Below are experts of layer 3 (counted from 0) of a mixture-of-experts language model. Rows are named gate (a neuron's input weights, with its number), up (a neuron's input weights, with its number) and show model dimensions 288-383. Each number is 128 + 24 x the weight over its row's rms, rounded and kept within 0 to 255. Numbers have three digits each.
Before each expert's rows: a language model's description of what the expert responds to. This comes from a sample of Wikipedia text that the model never trained on.

# expert 37
What it handles: The infobox label Location, plus middle syllables of names and words such as Indianapolis, Pemberton, Heaven.
gate0:167176129109137119117135107145119052110158166146088123120147129176141130149159130125161137102099139150135122097167113063126085129137161131135142102118109109131113141125136136131116131169137150123153142159119097149088137145118112115136110134135129152145096120076112137105138145142125152147
up0:136125117102135123120110163130127146169069118133088101101094129116159169158105150117145132112137149115100091141110094102104131176128154124113128164136127097120170130156163089152121144146152121098100121152114120103109088135141169107096107095113136153144126122129111115136138145180111135133
gate1:142136113113174147105084162124100162143096174120140150160099122132110078170135099077177145142124146119095133132134155181115145120125129121160137099158076127113117136131139104106134139135107100165138095111127133144144104118133158181129135098167117114132178095144106138155135153092139140142
up1:131121137134123143137164158101143157135128136125112155145101104151149143115143157117144140162135119138105127160130091149145114154080124113130083148099135110132143115122107120129102111102136143166103087162141122130140096069150161167173119102151129097088129116148120136164175063163178144134
gate2:100103117118157125162123139156146130137118103166161147143126137137123127159109141129141189122100114117115167145100123167164171130145145153204114115137153155132155106161126123123134135157105113138124118141113089100093101160109141097094132098155160106140132078151117131125116110122114102163
up2:103150152143177149101131117121188117138104118116141127156097094119165141121178125113148095136136156117097162077175144098109126094165150133127147149118154171127114150140088119091135172097124135155137087149106125100158125117124155109105153150129154143129152099160102154124128101121153065090

# expert 44
What it handles: Blank cell spacing in tables, plus pieces inside foreign names and words like Sch-alk-e and Kal-kar-indji, in election and sports tables.
gate0:137131131167127142181119142130146136167138116137165116118163179132118152126168172113151109132140105125132123159157132147114110143126099129108122143121078127157127138135170107105107119118111075151143134120116101140095111117120159127100136159067130089077128110089164114126112162091137137107
up0:148154132137136127133096111131146094107171120119162108121100140122136148141125113146135153123161125135107120142193158145145115131090105120158109108129088104141090146111157102117127127088128093119129125102126098136107105140117113142121127191107157129109098146103128057100114157159166136133
gate1:123099150114188115132192124155127079120126118135134130138143135150148115137102160133124129136104106106109144137169155112196091156159133151088147101142088110150135101125115142158175133115091110159177105119149107146147147113126108059137089113130137127121113132109116103106091100190136111118
up1:124114131145080089130114181116155114122071125117132151128085094079139129123131125134130144110149131154137090114133085104099153133121122145147141127095149159125135113109134165089121141109135182134130132133139094115138104138148149145125157160101148070132123152111122135124142111156125129127
gate2:134126140082184138126113172171128157099127124175113122176133135138104131128121118087157162130101110129164142191120152128112171162088143101102121133132115141151104121133122155194132115109124120103105146152112090185108188117109124126129178142103112098099123136137109092151135123114096156111
up2:142178101144161112121122169152153185152156160139098134164099152161094114148129105092111115153121101101167153124155072062143127120138114112168145095130116098129149068120140155179136106076140115112119157137085104140111142141141126134100144124135112134130109117108072151163131121162118097115

# expert 3
What it handles: Scattered word-internal pieces and function words like the, by, his, a; includes plural s, inflections, and dashes in scores.
gate0:140119167104122106125136186134161114082126146148146159105128127095119138117086115150090123166113117130115123109126132102125120153096150110116152101092128127124112149114101109123120109116106175097199169085168072147153126152099150115135094103153103069120144092122135147088116141082132140083
up0:143134134126102090123094117152122138120144105161122138138090146142132134121140108114116132152123146082109129119141121111130121130132145155135136108128135137146126115156063154071141139116161171106150112131169154065065101082175156084131119099142145158110108097084118137139188161146140079098
gate1:198095093159166109169123108137112143106095146132116117100115114116125140143134110141111155137129158132135146147180132112144141092096157101112157137159102129156142123117121141134167132127157113099103184109136105104102178160100142100173117156100145112153094122154094133107132089099107135101
up1:146147178126094136108104141156138126181142136119072130120105121146149088152163153101146162138136140099126135147122145155141142129112129163128112121186067102138120128140143149096137124097151090102108146159137097123141129143149102088174145166148114120119141094125120135154146132128145136116
gate2:142115095130148082107106112141089089157093140147100140096162115122143121149136125093189148103097120138144152099154123146127127108124106143097082137134138075125123144167175121086116101116124099091155127157137102169125185114106077150139119074131113118141142141120086121095082129120146146126
up2:146109113154132149095100090139133111172101125143155152106175069115157128154142116134168124102168099097155151130131137130122148109156132139129145133132135109103132115102114048090159099092115165081170136155106166127137124118122130129132163165083110106129098085091100133098135138116140153139

# expert 14
What it handles: Middle pieces of Latinate words after prefixes like re-, res-, def-, imp-, e.g. Reorganization, Research, important, Defective.
gate0:102119107144138110130124118127089151119126137146130161135135117121164165147146100168126137145072095101122091141153129125127096104122137138141104120146099152164118077136152109067089149122133127196085147142100110118133131106124111125122119127135114118113155132115132108115138098155100139106
up0:108096129091107105103146164143135129146134122088110120107162160134123154116120077148137164098138116105133142132113178130163116102154109104179164103170096108138094084125131116092134138121177122151117103137150140126125128117170096135092088051159138112098108150169133093121138130119144142133
gate1:142100167072132170114085110130158148140139125134127116095151117130114155121122113156109139109096122123090182136118125102080116119105153127123166125125145095093117120150103110151124113104118156130143144116099106146126159127095133134168088133131095132141128096105109134104138124090081160089
up1:112127119115130140151124132125123151153159129116138132132114171105149143125154115138160134111146157115114134118092151128087093139115114147075173124102156077159106130161144149129099168144097159146156124112110126148121131121118133131110111132105088128131109157154126140108115117147098119131
gate2:129128078134156094081146140161100139172151100105149105147122156123111079098136122130135116064082112113114125166122114159122133144175119146139128089066142095155086091118117126117116135157116094099158121090121135103116160114144132163173152128170130101156099156072134102127094156136101142098
up2:117104074104101108112097162110177121144122167122110142150111123165086167178134155122155091114108133128137128106124115144097086093095102120143121146126131137141161157122165150099138111150116124117144126114156144125091116132112128098129157089162152145129164124149127097148110129096154133148

# expert 6
What it handles: Quotation marks and apostrophes, especially closing quotes after song or episode titles, plus closing brackets and some mid-word fragments.
gate0:136152110164140125100091131161157111127126088148139106110112136123109145166113100103121158125096155116116111129129116141094154150163107130082098169146124163166092114133142114167148145118133109108144127110160094168131129166130152126176141110130088127126082165120137139114084097094128142140
up0:143153101079142161123147145118109153096119176138150130146141096129125141076116127113142176142100114150148126135180136111182133130120129138136131105137141111097132115158077160159154115135157136141121124124095171152147076136144107139155124171114150106134104128146122152091159156151108109114
gate1:126118110143106140152121136115101139128123135078134113144133140118104116111159144120133149153151144113118189143138111171158164151154161165111114132112138086129125072130099162188113125145152148107163140152103126099177141118080104106146109144147160125151135121132173101150102096098091151130
up1:183160107099133132100119193149132124137147144115137137096063103073129117110142147152098129089120155146137089123113100111089139117147135142135083095104147112143106093119126146101137115161153116114193148141116155149109113118114091173122095090093114119137120114152147137122151124138128183130
gate2:158135125128121138104157097129131115140124108152116142163115172124092129163094123115112147079130167148136142159124092113133131121120104147106119143146096126126090118112111143086146065106098144112161136125109139108133114119131119120085135105131124136086148156115119148095147091186150140121
up2:145136141127103108127180099075146091085160172150096132110123108076117097133086097106141077118112163135119108112123093099123143148086144139161134186118089092112077145133104175118130140100148135124154127139122147108128121105115108121149127131165140116124115115160146159128155157123111129100

# expert 28
What it handles: Paragraph breaks and first pieces of names such as Brad, Kel, Swan and Penn, plus scattered word pieces like Oilers and Variety.
gate0:129153117126140132146154083148174137104112143152125125109147092120135132079191099211101084113120154134102172129100135126111130117131089142143142113119134164137133157121147066130113138152172110142118158106124106132096083183108116161116181132136116136082101127130155128143183167090121111167
up0:133114132150113148122145137118087154153101093128160122176133161081154111125119102150127137115141101169133100177121078151121107140136142120151104126105101130111127093090133152133131146108180108151075148146108118171123129117150114114113136122124138080129146104153120111158152120122126152126
gate1:116111094153148076144136114134133109158118110101123119151192118092158158117142139095089128121088151133150129125126119139113114114107152109123117109106161180123130121127124173113129147148154124081102146150137153124117137101155148118138165169133130126160138126145099077099105116088154142155
up1:129140090153118114118130152079109112064132137114120130107111131097152101129154150122130159114139145162136108131121136140108145121174139133125138118097153122137117112144131111123114125128080138121129125112087142140180127132133134150171171141142085116135136085141146109134089107117147085086
gate2:157106101122107112104084157123098069100151183097126123165121121124123119158130125124113114154125162094171092133169091105134130137142120146156131123107138140132094126161149138163132122135127089105128120120147101180117148120090156123140111093175090084131116126133104126062114163085144136142
up2:117125108115155123127121154130139152134142127097165140142135140105149121113128118127113124106137115139093119149146132152099169110104128128147161100125100161107098097128176149107161145084099103120140137138135123101144114114134140118125153136094129080130124125142176141130116094125172127097

# expert 22
What it handles: Pipe characters dividing cells in wiki tables of sports stats, election results and lists, plus semicolons in flattened stat rows.
gate0:103118121121130124130101149145100135154111128145108161085153153145155150082193120103121076104172142083097120112167111135170127137122133127133102100081114158125168131136135103122082117150131116123156162103143119105128156132145172107101140141113116072102102121127146179142086126103143106132
up0:133177142152126142122146141099122128140141114136101144154093152099148140129097136101157149111143125130115106065173167104169134104113153131092103137098129150139173145130081157139130148192146148123119127100137120119151151073110141145084187111127095134148136122125165153124107113097139125144
gate1:187141097141124111122093120105124159117096169135099153147124124101143145115118167142065090082150103118108131111135134091117142101144115123138146117108124129097148116113124141160135125119132138140113136131158098125148171135117137114138157093123125148151155115143119118171140148142092149134
up1:127118130115105112150096151179108152132130142113129131134129186122134147116128146111118106110129141133143114136163112113104138131141109187161159138127109134151114117115117098144138131093117155124109097152113085134121138159145142092146112114095111137116098155178132135141118132134126107087
gate2:160135109155164130147117118155125123146093100126158131095123125165136107129096125102148147153104176129135124159109216130139168117073131141144115144125130119136079183107092127156109116091152140131124154156138119121118116136123128087127163150128143098161173089139137135141103101120125141086
up2:134167175088149094161087095139143120146109107147137110140102094136115120160105099149127121138131151124138122168121170110112110144088136115162072141100131128130136154135158151156115142132165135091154164137138182103086153115153130085126195122145132095167106119113156132173125164096109152097

# expert 27
What it handles: Word-final suffix pieces, above all plural s, also al, es, us, ic, ities, as in Origins, Births, forests.
gate0:152128085109130102140134132158144105102148100131133148158149123136125101123142174147129127109129150131097118180141098117112147112125156176118158148126143120172103157088112109150154148132126164087142159153137102119146136092156143127133105124164154125110154141134127136119071157134128171102
up0:126156122154097111115131163110109109158102128087147141119138136099098137122113070114197114083168095137097125097128108172121109126141129140097097138149108136118127107106149098090099106138139149138100116106154143093076119183144128143115121139082136167132071178142101144107100094111129116141
gate1:141095100176148066099159161137122135143114121098137164145144133157124162120107175164111116122188109117144096108098149154088100124137155060159125065135129144172141121143122119123106120112101134091139130132100136109153115213141102087082149113125139153119147149104107168133090136108114134090
up1:116139092090114136115120118122097164140084138146128117146146157163100137110126193113155096131135113147133141136143103142079102125108115159142167115134160094126150124128186147129126148149121116114153132161115066142145166117113162151115143170140107109128145089169107184176154186184141082105
gate2:119092106160101094158112135162178126133142152154083151128157138169152092131125129183135169082113121125142117156105173152143124134118138078142146131092110146107128094114141141132124074122115133103128105117112143166103151124140139127095169116175104140107158137123157164176151101132089108143
up2:124132083103101124107106142113152140134088098121100118135118064139109101130143162122120137117134141140141123102105161088108093143122149145165121127137123154092103129086150103146148140117106111136084094158065119145117133110100131149081109123129112135148145150181129165125176146127129135160

# expert 8
What it handles: Word continuations right after a capital letter or opening parenthesis or quote, often in headings and lists: S-um-mary, M-ult-i, As-sis-tant.
gate0:156129112114132109116145141143084109106150144149150112158109160126080183080173108112110101094143133181080132088145053137156144101094151137124116115127123083104137164140166149120128129135133119113153144123159128138147139158146122129126127150126154135122113096081106112141123138153156122135
up0:107118099131135107160152141103086088167123119140139133125094111120103150120128128137137132128148103125112125150104097134110138151137164116150148110101116092102149144168083136120163117134163065103129174095123118131144180083141142092162135130160143107144080135150132149147132144106120121136
gate1:119130101152084141116122168108134144124159101137127126142151126083143150115106113108072131116117152113134129142135059128141095159154152128110148093120148148115138146125113130131100094095116133100106114128125119164156152163125100145130115118132150092138086095161095161134117131125138117142
up1:134133125083146124095148144113161098132118158110128129124124128098141123159100110162141111121158103153141116134118121184137127141142132150097092111104096119118122053105111105090150097110127162150120112084140126132113113116114177137128148110124104153114148110180072104125171140157088125111
gate2:133106132196149151133129102155129126192121128110126091171103132108119134094082164102117105154109152139106115102125112139083126127108142126137108099140118118123073089148124141134128132096113156133116128113094125147104119152122100160140135153064133153144141113126147119095111150101126180125
up2:101143128103142121121133131112128135118114131127135148098146100137156139157173072170174100112164073129180134158166144118112094117123100161129150132127102114116164147107132106117124120134126129099149132105147110096144140133136170116127154112158140088096147128080126143164125160150146110089

# expert 24
What it handles: Numerals in tables, scores, road codes and vote counts, e.g. 18, 19, SH43, 17,496, between pipes and dashes.
gate0:131139092133117133115152121155176170140134125112148128162117134108145115126113156103154143156129080135130141123114131166116136144136137144090089091156113146121137152148121134125109121124124143125163123153119138104117116138131118116100134168125129120149157130145111126183118138154127064109
up0:149105153114125131138107129172136167159139117157122142133134135138091145136145125153136150130156094155116118144156087138085078119125153096116125124142148113118132117126113095124108109126119140146134137133111136115118090132130123135120163155149162144140118154131081127153137123140085089101
gate1:147123162113159123084143093136130108110156117104116111119186138136141148151131143181125101138110151107105120120143121138128133132152149136097111151107126157104166116126131092138113104100172093093150131116074124111116108113124156119135132133145141124134138145173126100149127104116110094118
up1:120154130147081119125137130135092140109123110119140117154118134096092147112116120109114105102108156145114111099125081114155138138146143124141108095106095128152090133140103107134127087133119136092142154134136100144102126108124108171146135121129131074127093067139102126095106092112137116118
gate2:140102103154124137158131156108118141146132122093168104116158116147105146110136152115091129149077103077097136087137148131140166132096121119156117109117063146088135127138157109109098138157115133092139123142098126084106132126059119099123131097101136122142088148130109102126093152126125145101
up2:148132145071049072131139111135146159132124123142082133141135085117144121138130140146156127095108134150133130134125093130168100055139151117130138125124160128128165125129127103172152096098118105142146122142108144134158140154145120157151146138115110085112153108107074130152116101156118074123

# expert 36
What it handles: The word with after verbs, especially "came up with", plus using, having, have, find, know and carry in plot summaries.
gate0:173100153101108118186157139128150143113078147100109080131133136147092127152138158137155111117156137148140126170128120163109093078144137120139163074115157123127157085118136099123136141100124115083166099097103148125151167146140134135132117125130116119163142125158126158107086173118124114122
up0:125127131159147148139092143165167118094154088119168081150130126130118104147161118132120164143130094058110138133136114128129129140147149133142125132150100116130141184152117143125139136159127128151125151176150123141147107126131101128108123104131082109101134096149156083109134133148184184170
gate1:126151157093163085127124151155127153133157086129156130122142128171170124128132141107134117132129118146119114156148131133142130080114106141110145096137126108160172124066121126134103114143105106118117123128142124118105135119123106163119135125094146093126131143117146158137145143142093095112
up1:129138116153135117104122111110132097153111135145116121150108143155109132117103087166147113159139101121116126145146154084104181154107117064140098141113146116151090118152136112121100116151136143096144092119161156109139139125139184156126121147126119140157148143158110151096138121148181147139
gate2:152131152145140135178131142138107113102113130117172138095103076101127099138114157131099130127096118138111145112115136158125137068144105136157153151121112150128089111100119182123070104124125170126137161133113125133151177139102144143124120167131118120134133108111144176101085155096137171073
up2:076166112087161165163112142133177121131158167103115145108136117137164121136152158152140118176132138107134114178142117129098115134080106167094139144111115121145105106123134138130129101114125102132133104095121129119206120132119114140119128105107148124129147147143160157095111144137150130102

# expert 23
What it handles: Commas, plus and, including, such, like, born and em dashes that continue a sentence or list, as in Lyon, France.
gate0:132137089143134140100154147159161127106114149127150095100117125142095121093135086127112125162104085099130109085129112091146123122104168093142143146117069130137170131143121117092092154155102145112122158127144091163177144101124158136151134095145101096089111161119139122139126129147139128128
up0:154136083069119110116150104134172116122128124123161109117144105128162149085101102130109114180113087130122141133096103106145158130100130100134112138132115138144131094123143130089094145120119129133168141149148122158186121120113117156158108137131119123172142098137116112135111115099117138123
gate1:153162130143109082162119124154165145185160127127129122116140100118188131162094163084118174133141134116097141165173158107100171116129146118105141138120158117131140114154090151125096142154131090111179132141153151096105100112126137115149114122103131114148108133170133163157141131115094155131
up1:177173119104158120186120094139148152152164098166138089118095140115102126145114145144121103119149153139147108139155135105131188088113170110164147173130120165116095115145135145133122147117148108132153112118110118147133111101116080155133125153166141113172151143143093099152116146105101159137
gate2:131162098145124129114125111138097133130118133107159136115091092165159132110135120142135121160084094158119141166121088125172146140065121152168121192150141117122093149145167090115173125161142119103099109105149119158161107120103089144179097144125110147154136134075109120107174129131154144167
up2:183118188082137077134155147130128101116170093115122144103141108145105124095113163081115109096113157127138120154122133163119100147087150128102127104094151143157121114131099115086092142119104107125164091141126133132139127119133113102109152131127125144111140166125075150110090123129161100131

# expert 11
What it handles: Connectors joining list items or clauses, mostly and, plus also, or, but, not, slashes, ampersands and plus signs, as in mercury, lead, and zinc.
gate0:148155135133161116148118112157123160113123106156195139117170117135122121152134088134103200137091125130160150140132115064146136123137144188119084099109143139147133105089075121101095094104120144131097141149111125122096138111146132132122126137117123139134133133112131135130141117107134149113
up0:110136084146122146137155103136093121138096141107093099102129113099122135115112126100135083109168118091129166148105077143113132126129107130123134178140102085136120097123136162126149109103093099124121121111181115111139147131135126133127123140148142151111061118136152125070098139156126081083
gate1:155111102120148090157087135102109164140148155151095124109107123123107084130149114093153123102123113144146121139119102179125137100137094124109112132121123176148141119114155093091095148127090144147098190079141116130137141114132102116127143143109136134106147147096151132121125158119148101119
up1:117136130083118128139141123117127152117149128130123085134133108128080133121159158109102138059152161097129106150101142138165136126131118133139128112115064098143101101103130086123161166111108087079079151148137152158130125139101110111133152166103186125089156146075146118149122126107108138133
gate2:136109089132189142138125176143175089126125112116114080117158125142166130123115104129100163100090108147151126131104076146122160089064145135100150108139152115136099156089170102139116119120155105153140113141139156107129157142144150147112161107121112126108144135152171150155110117163123151192
up2:119091166147145143132143177107176135132144114174138122136140142134154124117102137090134177088047132146123103111107125133155153143148080160137109154117129187097087120134128101088145106144124125076148137124091146123144106107162132104114124134117107147142158099133146118128113096107116133115

# expert 32
What it handles: Equals signs opening wiki section headings like ==History==, plus z and Z pieces in names such as Yuzuki and Zapotes.
gate0:115079100148086158138090111105153091121146103119111139130126099157158123136098147119103138099103127126080133107121124161125127098148143158083120130128162089119126120146132130096088173125144136140099146148135140153141134105072156164131135139143155128089144126125116140091122157127138130103
up0:105093136165111137151152133100172111135117130145141110111115122165186159114116142118107117099106093161131081084137136156161169097143148147120173105104121121081133136152126098149183160137054128143096159172133135143144124178103118152108117175121131124120178109130127132078089158136130127135
gate1:146140138155096112111084113106122138146099166153093119109105126147127115169102107100167157101137132100098153120139110159097171114104119120112109120113119123146106059108118142161123116122123124084133131139151122146140184123096148120137164159101141122122093136162123145119134114149124116134
up1:158101145129117187145114085102099115119122095136142128122136120103144098179128129143099131165119127084175130124105104124110108146102131157098143154157117110136093131121183157134146104132094125133156158123125141131098128153102146103123112151110117129152158079123107102165134116128103133096
gate2:135132112149086143122113132105099124122113107122185104117133120109119151125142134127121123112158128077126091116113096130113124145096126116093062146154116136142179122133107054095136167076133139119157139102154129104132113129126185129177108100150139178128104125152127150156092160111146163090
up2:134133133151134131122108122146148110129129153127157109133080160144099157125158129158115099145186135120120125158175102138156125114106119099128070141120101113186140047070129134133143180129136102130149157154165131139171105159082184114144142104100134129091155131164134131129067119103123104109

# expert 13
What it handles: Currency and math symbols like $, £, {, backslash, plus inner syllables of foreign names such as Macola, Cronulla, Tisza.
gate0:153124174128116112136115134136133146088177154128162134121156074123148122097194156124178122154124144106161137164104127131133144106140122127150095137096105133117145111117115115124124129120147170136108147075124085118116151136122128157117137147084139121178101147132091160137122112150112107146
up0:100172150118153102164130171172138076139121097131094167096098130146140129105105118119145128117100150136123069090096133102154158128122157124117171112155105104144165113181093153142108115124125113112150094172125131127135103169106139126092102132147114151089115145149188170120131140197140115104
gate1:070130134140099118102167094151142122148124121160133149136095102140157141126114120133120076124111116142163121126135102105111168116093129105109093145122154215116130137118136148165082113111158170094139153153121121099142107135110115101084121125140101155137088126125119139119150170143132099118
up1:171120110087122149150167135077117106111131147167119130099130176104121127090176124140121099131112116173156123149157097128119118142106122131133161109123170102122116177118104129150168118142120103161131128152085128113129153172147186137117126082107168116086093145102176145078141143147154099125
gate2:092172096139106105140076145114138131125119133102135154122076097120193084158119165109124092136119117136155162131117130120103161114127113124106121157143116125153139143085107132153132128123116134138155106108141089114113168153131147154137105152091158121176125135086128112125115131154135126114
up2:125108109147176110089156133140145130141157081134158138134137117100146146085101099123116100156106128163115159123070147126108111088147149083126115126162162124125132122118152116127129129113087134093146122130109144114144119146103143125140159138131111134140163131128099149133140153056129120129

# expert 34
What it handles: Final pieces finishing words in headings or names (timeline, Online, Apologies, merciless), plus with, is, are.
gate0:163119119160170132120093089137133104101156151121117110139158172115096180133113113121126097142134135083114118091149119118110117130124178118147122151093128132124191093105140094133110103137172125102126153127139149145118123141122130160107131119141099138146098139123146083124144155117179142120
up0:116164111190144140105149130103143088131117156111109145120143150125118116173139159077084153087117160130131113121099121140093135093104138140129167149129142136185151073129125141099147118103155170146106088114134158142107109139159141126108156094113125137113129134113084160109112129145086143124
gate1:157111081136090139143112108101156196157130135133159134157130113158126155173142103106121136115147136114124141143115112130101123113141107131115167123073131164146143167122122090090151108138157123151109113162127167142097157158119119152144102123171105139120186118131156134117134167136108131151
up1:103114135090164089074152070138092109161129126135137106129116091151110120093098114110136176149088090142105108152184100110081122128150133117140134080158139149210142126128121107105111153123139121142145143100153102105106094110145090098139103103134135107145145130130110130133108090129106126110
gate2:111142098090174131135116123133145130128077128152120122141112098159147141083132149159131112091113130092142147137110117112127126114121165135153130127122129107138166128130117144104087114118101170136138123152111145127133131148162087121128151124133116134146154162128142145082121145172101103101
up2:135155135122119161174140162128113126136116105162117131133118126141133127115101165169133120138134113132152136134165170165135127115138142159120131090137146146125173142101132149146165145102104166106140142120103125139155133139134135096118113148153149108141139140146141108121093102123069156117

# expert 21
What it handles: Opening pieces of surnames and proper names like Dev, Griff, McC, Wang, plus some articles; no clear single pattern.
gate0:099066125138117093113123125137160132123127129113148129136131149147133110145123132093151117131098113089145146092103092111141187148088116131104148106101101178146131144103118139140088076124146131127121127101107170138103088159141138079148147103115121130129121102108153154126163126138127146139
up0:073128152122149174150132134144121156174133157152151127109111139145159140079104103137137144072128110125115095112141109127135124127138141154141108127149133120159140114079122136142143107175091126126121110134148133159116103121131167112157123149158103135120114167125132095190146141139098192163
gate1:104095112140086168138119137121112111107121088140111132125135144170120138148102131102099098129142163125132138126153100149130175154113130185150099114101119104113126146147083150099153126089137134133135147134138086112129156141098167105125102148092122132159110097122151135140143121122114095139
up1:110133134116148148132163103189117146128142140100121129137139127126127122118189155137097109125140123129114123111119165113144100146149107099120147127130117139152117125163124118136118116173122190183156091137114135103189138094173107137135107153106147143142119098087108136116142134139101127166
gate2:146115118158100089143125127145114125060096131125139091155140125136063170105136139137111153159116083117124136091083114175130129107123115170103149163101119083144146157090139131124122128153107100162129118131168141170142087091083117112139147137126111147154142146083112107112122116127089158179
up2:126131134125127097151177103137153142127104101159126168138133116172107112140160105134154166099132156128121140104140150122148119124111110136116156128082170143129107120109135132109089147125130094100097139122096122111137081112161155129147111166091122111148171168160117110180109099137140131138

# expert 31
What it handles: Middle pieces of non-English proper names, mainly Slavic, Germanic, Hungarian and Indian, like Frischknecht, Narsinhrao, Károly; also She and Moscow.
gate0:152170050127141133105106108146129111127089112114151091150123105114120140142139113164091117130119098151103116143149126144122133117125110166113113127109123112130115143111124109123142121122119153108126141121162138098137098125123157111100158108126107124131154121109107107141111142158131136114
up0:123157105143100120160160180106135142161112114081158176105144099153198141106127100119113172133083121120150111120172146106110135097139160145159140150113118140146138096135171137112104149103123094093168109123105108113131151140171129128151129189091074153113153152147112107114121145186128123115
gate1:169140115092102160101140134104085125114118142107106053152127134119106122148131136152138120103140114139130117119159166119143116075090120107134150158119082133169175148145099161097131123156111162129105117136133114128126116143126128107113141088109169110134125099127131170154135160165139105138
up1:104138105125119096115124115133128151134089150076107165113113077131136130122158109121128132134143150163136160149129106122164132145106155110115143126137129177063144122137125144115148111161107127148096117120085170109122115110106155104139103104110117133197118130081154159110130058133173097072
gate2:172153087136111145123146128141144098143139125138101145133099092137096093137141139132129139117103106144132158079127123104081126140111097129150127131124098179142128121135136093127119124168116109115154124153108146159104144106105129128138147148155169109118103083131143148134161143148084122155
up2:123159165104157070125131136144144171139147159095135105089140189154129127096112080101124112145126157095067136141054126135176099126163141082128094086117118088122146127130127135127133134143108134113128127122123146145171116150152145113104139142128161152138145114108125138122150138123135166104

# expert 45
What it handles: Years and months in dates, such as 2008, July, 2014, often after in, plus pieces after In like Inaugural.
gate0:158145119132104104125096132114113137143104119091124092143100173100148149113103123167151146110159112096112157169121121146133146127187172116088152072096099112093113098161114120124116157139115123096126164129082144093106165107092166119133131111155156127099172125153125141107130130081125139114
up0:098164129146137171136156142096100094091170109137120071140136145105157136084109154128139095121120125123124126108103120152113129132121180146139110136112188112170121094120075133177091122117153166141159152131095148125136117111116110108119103157142130130110092198149094135119140113117140114082
gate1:168142088117143097146098144103119130136089142123127103112101148151128127117148159157105122123095113115100157080123138160105124110087129112084117096180070139082147102173158142115133124132126153116118152116133129105116129150158152133120108105147135105123126168114134130173123152127123131155
up1:159148137131130140143125136157138127134141160147135165131116119113092150143146132099133115152143190166156135117126119116124116127169130157063133141113128126148113121129133184180156167174102122107163128107158146111139121115119134113178103127116132102137112131134168120138121154110091147118
gate2:132071112126158100116105105190076167130100147131126130103152071125145148151133133097147134118125127132114124167089110123102130176174160151141147118154109180130123119127164140105143106139104119149129139131132109136105125112098139109138103116108113094114133106117103147152174076103094124120
up2:124163139090135141090145159118144116139145071094097103119113151114098138096130129084134149137095109071112135152071135142129164083130107169123113136074165106119107138120134140112130104136132144123117116145128124066110107135119103138111104177118086126150106168115131131112101146138140141147